From a checkpoint of a small mixture-of-experts model trained on Wikipedia: 32 experts in each of 5 layers, a sigmoid router.
Below are experts of layer 4 (counted from 0) of a mixture-of-experts language model. Rows are named router (the router's row for the expert), down (a neuron's output weights, with its number) and show model dimensions 0-79. Each number is 500 + 50 x the weight over its row's rms, rounded and kept within 0 to 999. Numbers have three digits each.
After each expert's rows: "comes before" lists some tokens at least twice as common just after its tokens as in all text. This comes from a sample of Wikipedia text that the model never trained on. Tokens count by the router's weight.

# expert 0
router:529419456554515572465516548517501421463554515519481439473481571567614518524497550562540454562542424540489541498501548472581484440519499378471480472589448430523390450521440405526510468541498512503522508523564472500530399590408454533429544432
down0:578564466374509460446524442488502410482501500425545541477554454439479445548475619488548513528520487487528454553464468489442463567511561587577521579492487576524464543396535584511488524522490546540477515468384487458516455497415482529498467517
down1:440561465466572425552478536464493558475501470464525522527481464630527522507544445498376440491548440496484476546493477601470516450519451477473466438401575565475468584511524559512529478443515478467475458487426408496484477491517492498481596504
down2:552484518469530529511537465576487497503494494490578512508504543532533525422452514511471462570542557565444566526490451458462415417545471429573539488435391503504520448475462484537524589578505512482480502559604456497477479483504478415460371611
comes before: "the ", "a ", "his ", "201", "200", "their "

# expert 14
router:508558485549439425494568550508423453481486515517453432554514411506538505439557469455442443505385512478511457550513575519587508514510600498494530478539517546523554491557451426529506539511451427624551482545649548440499483541551549556422496513
down0:555566451565480531438448503545479499512446588443571541598553566500423379476452592412495498551538545451498418525495511484525484550430498548482442498542459473472478479588575521554509376486563438547507489659526429481543514549507503486403541541
down1:461433531509481433567608531480544564499437405472455471498472468395486524462447452473588579574425514517475493433462507585475558485431474428458540509539498514514459483471417536582553494536500495487545552484523442443567565494551566469590541475
down2:498484508527499541490539397468567470455437456534428558563531429393511480453464482492483515580556500512466446507515429514528532513430312555433446537501487571443447562557457465495411559555406515571592463538564481541433585452518520587558478487
comes before: "of ", "and ", "in ", "to ", "were ", "are "

# expert 22
router:474438482540488499491399464522454442361489509494518496510462446544545535475554502562566487464545426441550609480586596444538518566558556450493510473527465512537477407623452383510389544533505481481532486522502462567535498508522558569535513560
down0:499489521452462395546559478502493506397463457431602497421457506409518562515533455517447496599411521524503373491472488496476504552498486519403420473615552577484499485638501529548478520473577544534455471506382471511475536553490441540491458517
down1:519555503513456460460492495477458483487455515480565508426480520510511520515563523476489495576505576449530581538492468514508544522461449555541606527573551543516459508434444494386408478409484490465484399514479535449522448494470490492504412480
down2:327494460613499447492430579386499530468522462497470490541468444549476423517530391447521449435569514468473469523481481566490547502446516484529461468510480490531444505460579417496498484425487505585480623481576446430477468445553474497554455619
comes before: "\n\n", "The ", "In ", "He ", "==", "It "

# expert 3
router:488553453521496566510519544507471439515458567515442513545420593485512576412543508468460479483502458464432581462547516625523396467480578460527509486535427604522541504519606490470513565625511384490519422540578499545528460546457351535531564456
down0:459602415532435476490601507527516438499621571437424431421492552470570408453514510541456484506520557500553447582411484479493606548531533448534402470542501484423444471537649532568504403511524481515528478489439563520473507461483430496490483506
down1:532460498447481486565563481517547531497552439491469506537582573426448534521416438476464484436454540464465525463569550491499505609539419561447519598539609548552426532529530559555493527529511415496481491467518512469400557468528459479492548593
down2:483508448489485564613423505483513524499507511352546574563518464491445550436549478528399514405457558466518517588433403526464541483578452428536497558491508531486467553520442496592505532449536556571513529467613476499471454471555509576534451530
comes before: "the ", "of ", "other ", "his ", "its ", "these "

# expert 17
router:530469516472503449500491533617464529547471571478474508523548435571538577460483580503502478496553421514582595494525561475540417569452582437444528489502477428513557432498579463425491564509450464484581606531556476559427468578443548560481513459
down0:415483553477466441449490547456479491548621612535545484398450532488467487575569411544540547422473439546454506418501580510521476453549478427439554491535519450437536472593474388417455490448485521418513527414402599478495598580558515519528591540
down1:458540523504539542549492497500463496543490517523483518427490490483477615546497514510458510535558611612531408438482461446476467469513344513479504621421602536525478473476510547498524427527421517475525530508522559458446555533464551405516473506
down2:423475564565502441509430617508391598547446445496484439383481497469444452493531506500486478551563547508514499505505408457496519490478474530556569587506466399507542492553482475462508525565519413528547615434515520469517504439479534507494559528
comes before: ", ", "- ", "i ", "i", "k", "son "

# expert 31
router:505528467469534537515449549494437613506495501516531495576507427564561487362463512490527470528536438424572550539500591418516487469480501490479583466525486495450458411478472439511458520487423522509580495571531487542427415546523510581491485476
down0:478462536406439588575491573520502467404500546444499616497524445464577503499489414588492510426508503519393513534522458537543455508534411552488501450489450535591456417571459458494474513508438532545483525485514511509425570483538417419511452505
down1:573469552505501493492440453499522530511486547556473417502619533546679470492499517577514393578503478540473470527569533513383463448515496586460453456497531539524464461490474514528509560437478525640549517496549486471474527547502519408500566578
down2:474515502474470544495464519583467457468501510473482539456555527510485508535551493569478472508407544550477476476481502494492492508500546569496391504507451552468540606474505478327408538533453491421568480527512497465518442509502495442481505429
comes before: "and ", "(", "was ", "B", "H", "K"

# expert 1
router:589500533527573532465554506429436449550502523613467469551403506452521473541517496541541465487462401445592508515449543500489519560555445517452541411539424516545448476557513363520502529539537434502468548389444484503522456485414545515462569464
down2:524538527508505569470521501497512534581447436563573466497496596501565553439504460470492448510488476425545493568461423569479567512532541549547483512501476497499476547454507475468410404479521452570405438521421428492524499464486474435568503530
down3:470572542511558544476454475465511506513448462512559526542562500548595436427590568531478418542464548513454430523512435498566478407522548376411487534432498488505493456437459492572434510449471408563423580494429561501504498476467478540503535633
down4:453475478463417558517475485487476451465516489496502482464430527495408531420521579575409471456484539466562570560486397480502548478588619456494512559490533429421389463517531473530525512454458554480463479520501397452454552480443527529548515551
comes before: "| ", "|", "km ", "m ", "years ", "June "

# expert 29
router:522505532453526524488456552474451521445551471503464530512454505584540552459530576608570489432568484517568548489509507467539481481418548502449511459577460478453507479566390454335540488501448433452474518463495468440708445511561379542421482469
down0:481400541473497489487506590549494655458590403486587581415588553557541539482591516399514433501541414496604499516500583476532464543530500480479548534614482507421523613496489518452482550460523533565460492485445399457481445452562484468558451484
down1:464467495439452440466474515564537519469606478512505522390458463593541574463542476562490459395561583461598461454517511458527527509486434467449535575543471544504483528604415464515538455484590575547381458454636489512557492527522484485421436505
down2:514533425522436463573509498460520459510563499410553601544608499509438533446505621579469593578531443634575471463443453516497457523406492483457461516474529538458506584478462443591534544496462552514558537577593461451458435574516475539523366471
comes before: "of ", "and ", "(", "in ", "for ", "at "

# expert 13
router:558475520569421529570561503593394459533408487520410445598412376484537559480602550444527428524504448461546512518464562518430509433489547434480542451538429520506559425595496556511394552576438432521457546430531521416499497460504479577470550457
down0:554564472500567556503568481486550523438569530481473535523465442540508512491457525475567407492500484526453492506576579492515471553512434556428503450527554524426514461475565425489466378482475481545413462563378546490482485453580677451489440482
down1:484442507503540481527422558445468556557529470535518502508426417543448484511533533455474515463532449453525406524388448493487428515551507375581495556493492480499421544483480520480411554569508462431550461496502475527563503489434386531515518489
down2:633489548461458503472479480510529548495538445498510503540541553425483527563439490480465545538440492501437499439516510564535527495497521529580512573553506505561388520419441439536525473458470573438510471504523392549404456496484489485509576497
comes before: "to ", "the ", "in ", "by ", "a ", "that "

# expert 18
router:500577478468567432510424508504508499551521408556459551494421580486526516503489552560504476537411414478388403436541535565507476426466486424553470483482464504569442448477500548552413465501430499482434528546509430518491415561431470495446530536
down0:505490514465529504454525441583534416517410518503566469454486543521456463480533494525538550466474449533455546497540552589483515528548479456475500477480482523490530571562477496538598447516483498428403542535519498477503539581582478499462459391
down1:549491510552510553504483452528517523490526479524507478464445467507444590481436449464492521433593597427573580554437536422535513459458520493526550486583529402491431551504452535476541440402542584434539500471545531607413485553480540573549504414
down2:456388466532581436523539527527465513495503452499500529539520492480477464577483446497504557466513398482419459564464473580464505439604446458506489566496572516526512463495495467611491504464539476590547469564430547552527485462457603441518513487
comes before: "| ", "|", "ference ", "votes ", "hold ", "classification"

# expert 11
router:462485460452547507526513503513478502518522540474529525501484523466521577520523544512475529452563467548447381529544518522556451500426443478437527471524504545546488497488461469515411513535495444507508489394526530525501422561471461490440559448
down2:555523547515416502483462453546449537551518518425513427561398478506428483404577513469498478464469494471503480504499458465524525490467486445468541554339505539584519576612491529524546400479483441539548480611480551504503540622536456500515529429
down3:496548496494441518464487530563471508559408489517484464456380627449574468518520520539440467528483503511497548482517554500430455462473502449516514479531522484554513562502596507505469528564425490546563418496411552482452426477460510538454528547
down4:518498470487507531458540500491537601556460505520469426491548497502447468483555494511457477560484452664537501514463436561578477468545518510453467452428516536573457556535486518434579561493494558465489549500494504489523537492495538508481465557
comes before: "| ", "ting ", "ts", "ter ", "United ", "ter"

# expert 19
router:540510540541514493495352515524455469424454468521530471461528460438511554488494558544436494433551470500465437454641515472622490570473477512446551461477478536523368391565502560485455544516526514436602504517490542490478444537542514601474465423
down0:509544462579513527448507516590497633486571605570493561452452442519513451512538475548486545461503487524467469496507516466579497478530419465464448533488512493500535465546498483606533418473493414428519493485581463511494538443450541465546507553
down1:491483538523469508582561502514490486536502475474452440548522572425473492547474518427513493434544531519622409562429485461485468580494535520529473465495534431536543556477412533545509497513495527560626498462488530506571391521493474495412593512
down2:478571527516558540536490457507562508443476492500619495443503554535526571487459563494603533489550461541474494504516455499451526522491513484508531480490509542506497417543504566440529461515545493448431519440477459461494468460539509460541529485
comes before: "a ", "a", "o ", "an ", ", ", "an"

# expert 4
router:554404455540442539467441514516457473537471452451471486586444487550562547472506480543553472520506514501411526531516561486461455551366493465426471410485474503537484526529513451529459552448453419562481442513566484475533494452474459504575493455
down1:484552480406474526404518499436514516539482549469496546526560478452468535507457451527493512525484596477525485516452488558549442582528506524592564559399617484565538497484513464388450450393509541504409505411449494494513463533498522567556519491
down2:493508528496515413482387495510506474554510486489566447480527423581493520550541571555502472518458481434448473502357554516533545483406504537527443543477464569522383503538520476431391520468460541392542472517525462474469514470457412501473473533
down3:316558441532578418463407576480524540550497443484450464550462381510523528498513481475525480437522564483507376527446416541450491562556486463570503525557523519463458476440498544478469456466512461499434491583533589514439516406580448510499474539
comes before: "he ", "the ", "and ", "201", "it ", "202"

# expert 26
router:505502565527446506473419524476431567498579529472453527515456446469533456440446531496509505506441446461545531459458527536527491430543586480521541496535549465607498485545567409586537474561474492462425479533536447510422487613458551542547504437
down0:497578438495576541453536500521566454497482441454508493418589521509548399567525537512619553433571559542439492504525481487607505530486503497471437474510548553506407517555612458476522501345527543470562412507513492517496458461416568536506455388
down1:550506515513525522472478502544515440511466467421508493471584485460424518520476533464513528467566529508467500448521487458404438404569490494518471478434472456389460505535435478586540519502568449557565553480464543476517454514496443542513438478
down2:575508462553479477542530450469533445525565535510519536433550494441498476540527444467493485548483528507513513479472402446561564537422491514524483480517570562523497611540411480534444491476526459552488603508455528554481554519595546602470528391
comes before: ".", "°", "% ", "(", "″", ") "

# expert 8
router:547450543544461536475511507475492511463445465519494532528522443565533510481491513535545407575514477481516498503529503497538433489438516400484479478553449646487479417529470369448428655516458468455559510424502463475384447598471470517434510536
down0:504442453482548529530484504568464569382426495509521473471479516442439524539532534466496526434421525344507459511449437535467432511566495410716390482437529466426468615458417465549438509491493472531499485522500512565554427454566469532513446543
down1:486481455466581565539524558551535464468482483556505509546450500425527433489559611546515445535475487549535551423575487566406479453422447488571539457431443564479501540497487458522466484526410510397500457470440539460557524496433487501483500517
down2:508533429484518553489566509531498573433504582429450497548473458464428509532500503577587473526516546401417516523532536530500542464496501495492556500545509433409389466494471569471427533476554489592453437517546407571425489483520540491520526450
comes before: "–", ", ", ".", ",", "th ", ":"

# expert 12
router:552439484419524399534482510453499551468476473515489551533432494458542454500550458519468447435527439454462430497535563513549424631536442537516531512554429510439531471479490482462535461454488485425421552528496378489501449510408564484551468541
down0:532493471474463440510476521568501502373429475493555517501458537476451546593505562559539414484571561489482499531499447568565539440632538543525414557455485493467526548487443458461553499432440522517500489571539514556488384436455454501420535516
down1:473494478400490443533576490514538509589548491545475507492360491433507528414514502447545449528469452604541475540539468460471430570450434527562499507581546461479476488444525547573588481492502519508532487570591483453607571480586476591471387586
down2:488505564484439516480494541445498532405465458394518490466509588465497485485537450570388451488490500440516398475627460450522519527509480559498502504479510601457484536537440592637517443478463491485476529462533528517522513619476516570414370524
comes before: "s ", "The ", "L", "I ", "W", "D"

# expert 5
router:537492497466532537477534525568485464473530530527485544539528601402550543446629550516520456510461484499382368541521538498529489498460576429416520436515468521522534493529630467522460532488446466473477407424521459506625436572525540534392538465
down0:496537484439410573403566499526522490544515527550541364412491522517499531492478454456537588440593508471556507457342579540524509521508509513537552506531525460541513530550533485425576439454603457529481531529452553541514579438461565401525455521
down1:484563468563544415454414457462436472540510527448390508510471385473500548452436518403513501468480500548569483520608490548468462503473470469527443474595467479532603517431503489570452492506438481468471578627491472497462489490399536515546565489
down2:518472478447419542530495508558546482513517587444505512430436503507549554487466559492425513490477456533532498450437478533472490509404426472624549518571495459548512474514560474595525521477464525420525455482496441429448448565542408426543408429
comes before: "\n", "| ", ", ", "\n\n", "==", "ing "

# expert 21
router:432531465512558505474510574539496553510471536400465511538422474503562574477429482466532487409499473566492559550562477504455527401460541495497474488506545565472539473563590422592371506470519513524456629537518386431524478533462496587481534463
down0:466497572420479507517510448550540529443579489546480558456523477566439465555470541520477488583475552511527450498522455535519547543460527518451533467445513562625517622508482450481469420519497511522510499387550564599434597518483442431435527573
down1:508463548586545545479522528457546495527458486435425498464482584494531411475399589556426492417509487538394510450499473535472553482546446534580414558566439514416574457451487572503637472546491522475529547441478509418579561444423470421511469596
down2:475539436637548504587473452540552502497438524435476469530494503441430525451522429614479466426520469518449479481432437462414503452517648423565529593493473445620512453528517517428494470507494599483478512419571482491447482515457501468471473487
comes before: ": ", "\n\n", "\n", "is ", "born ", "="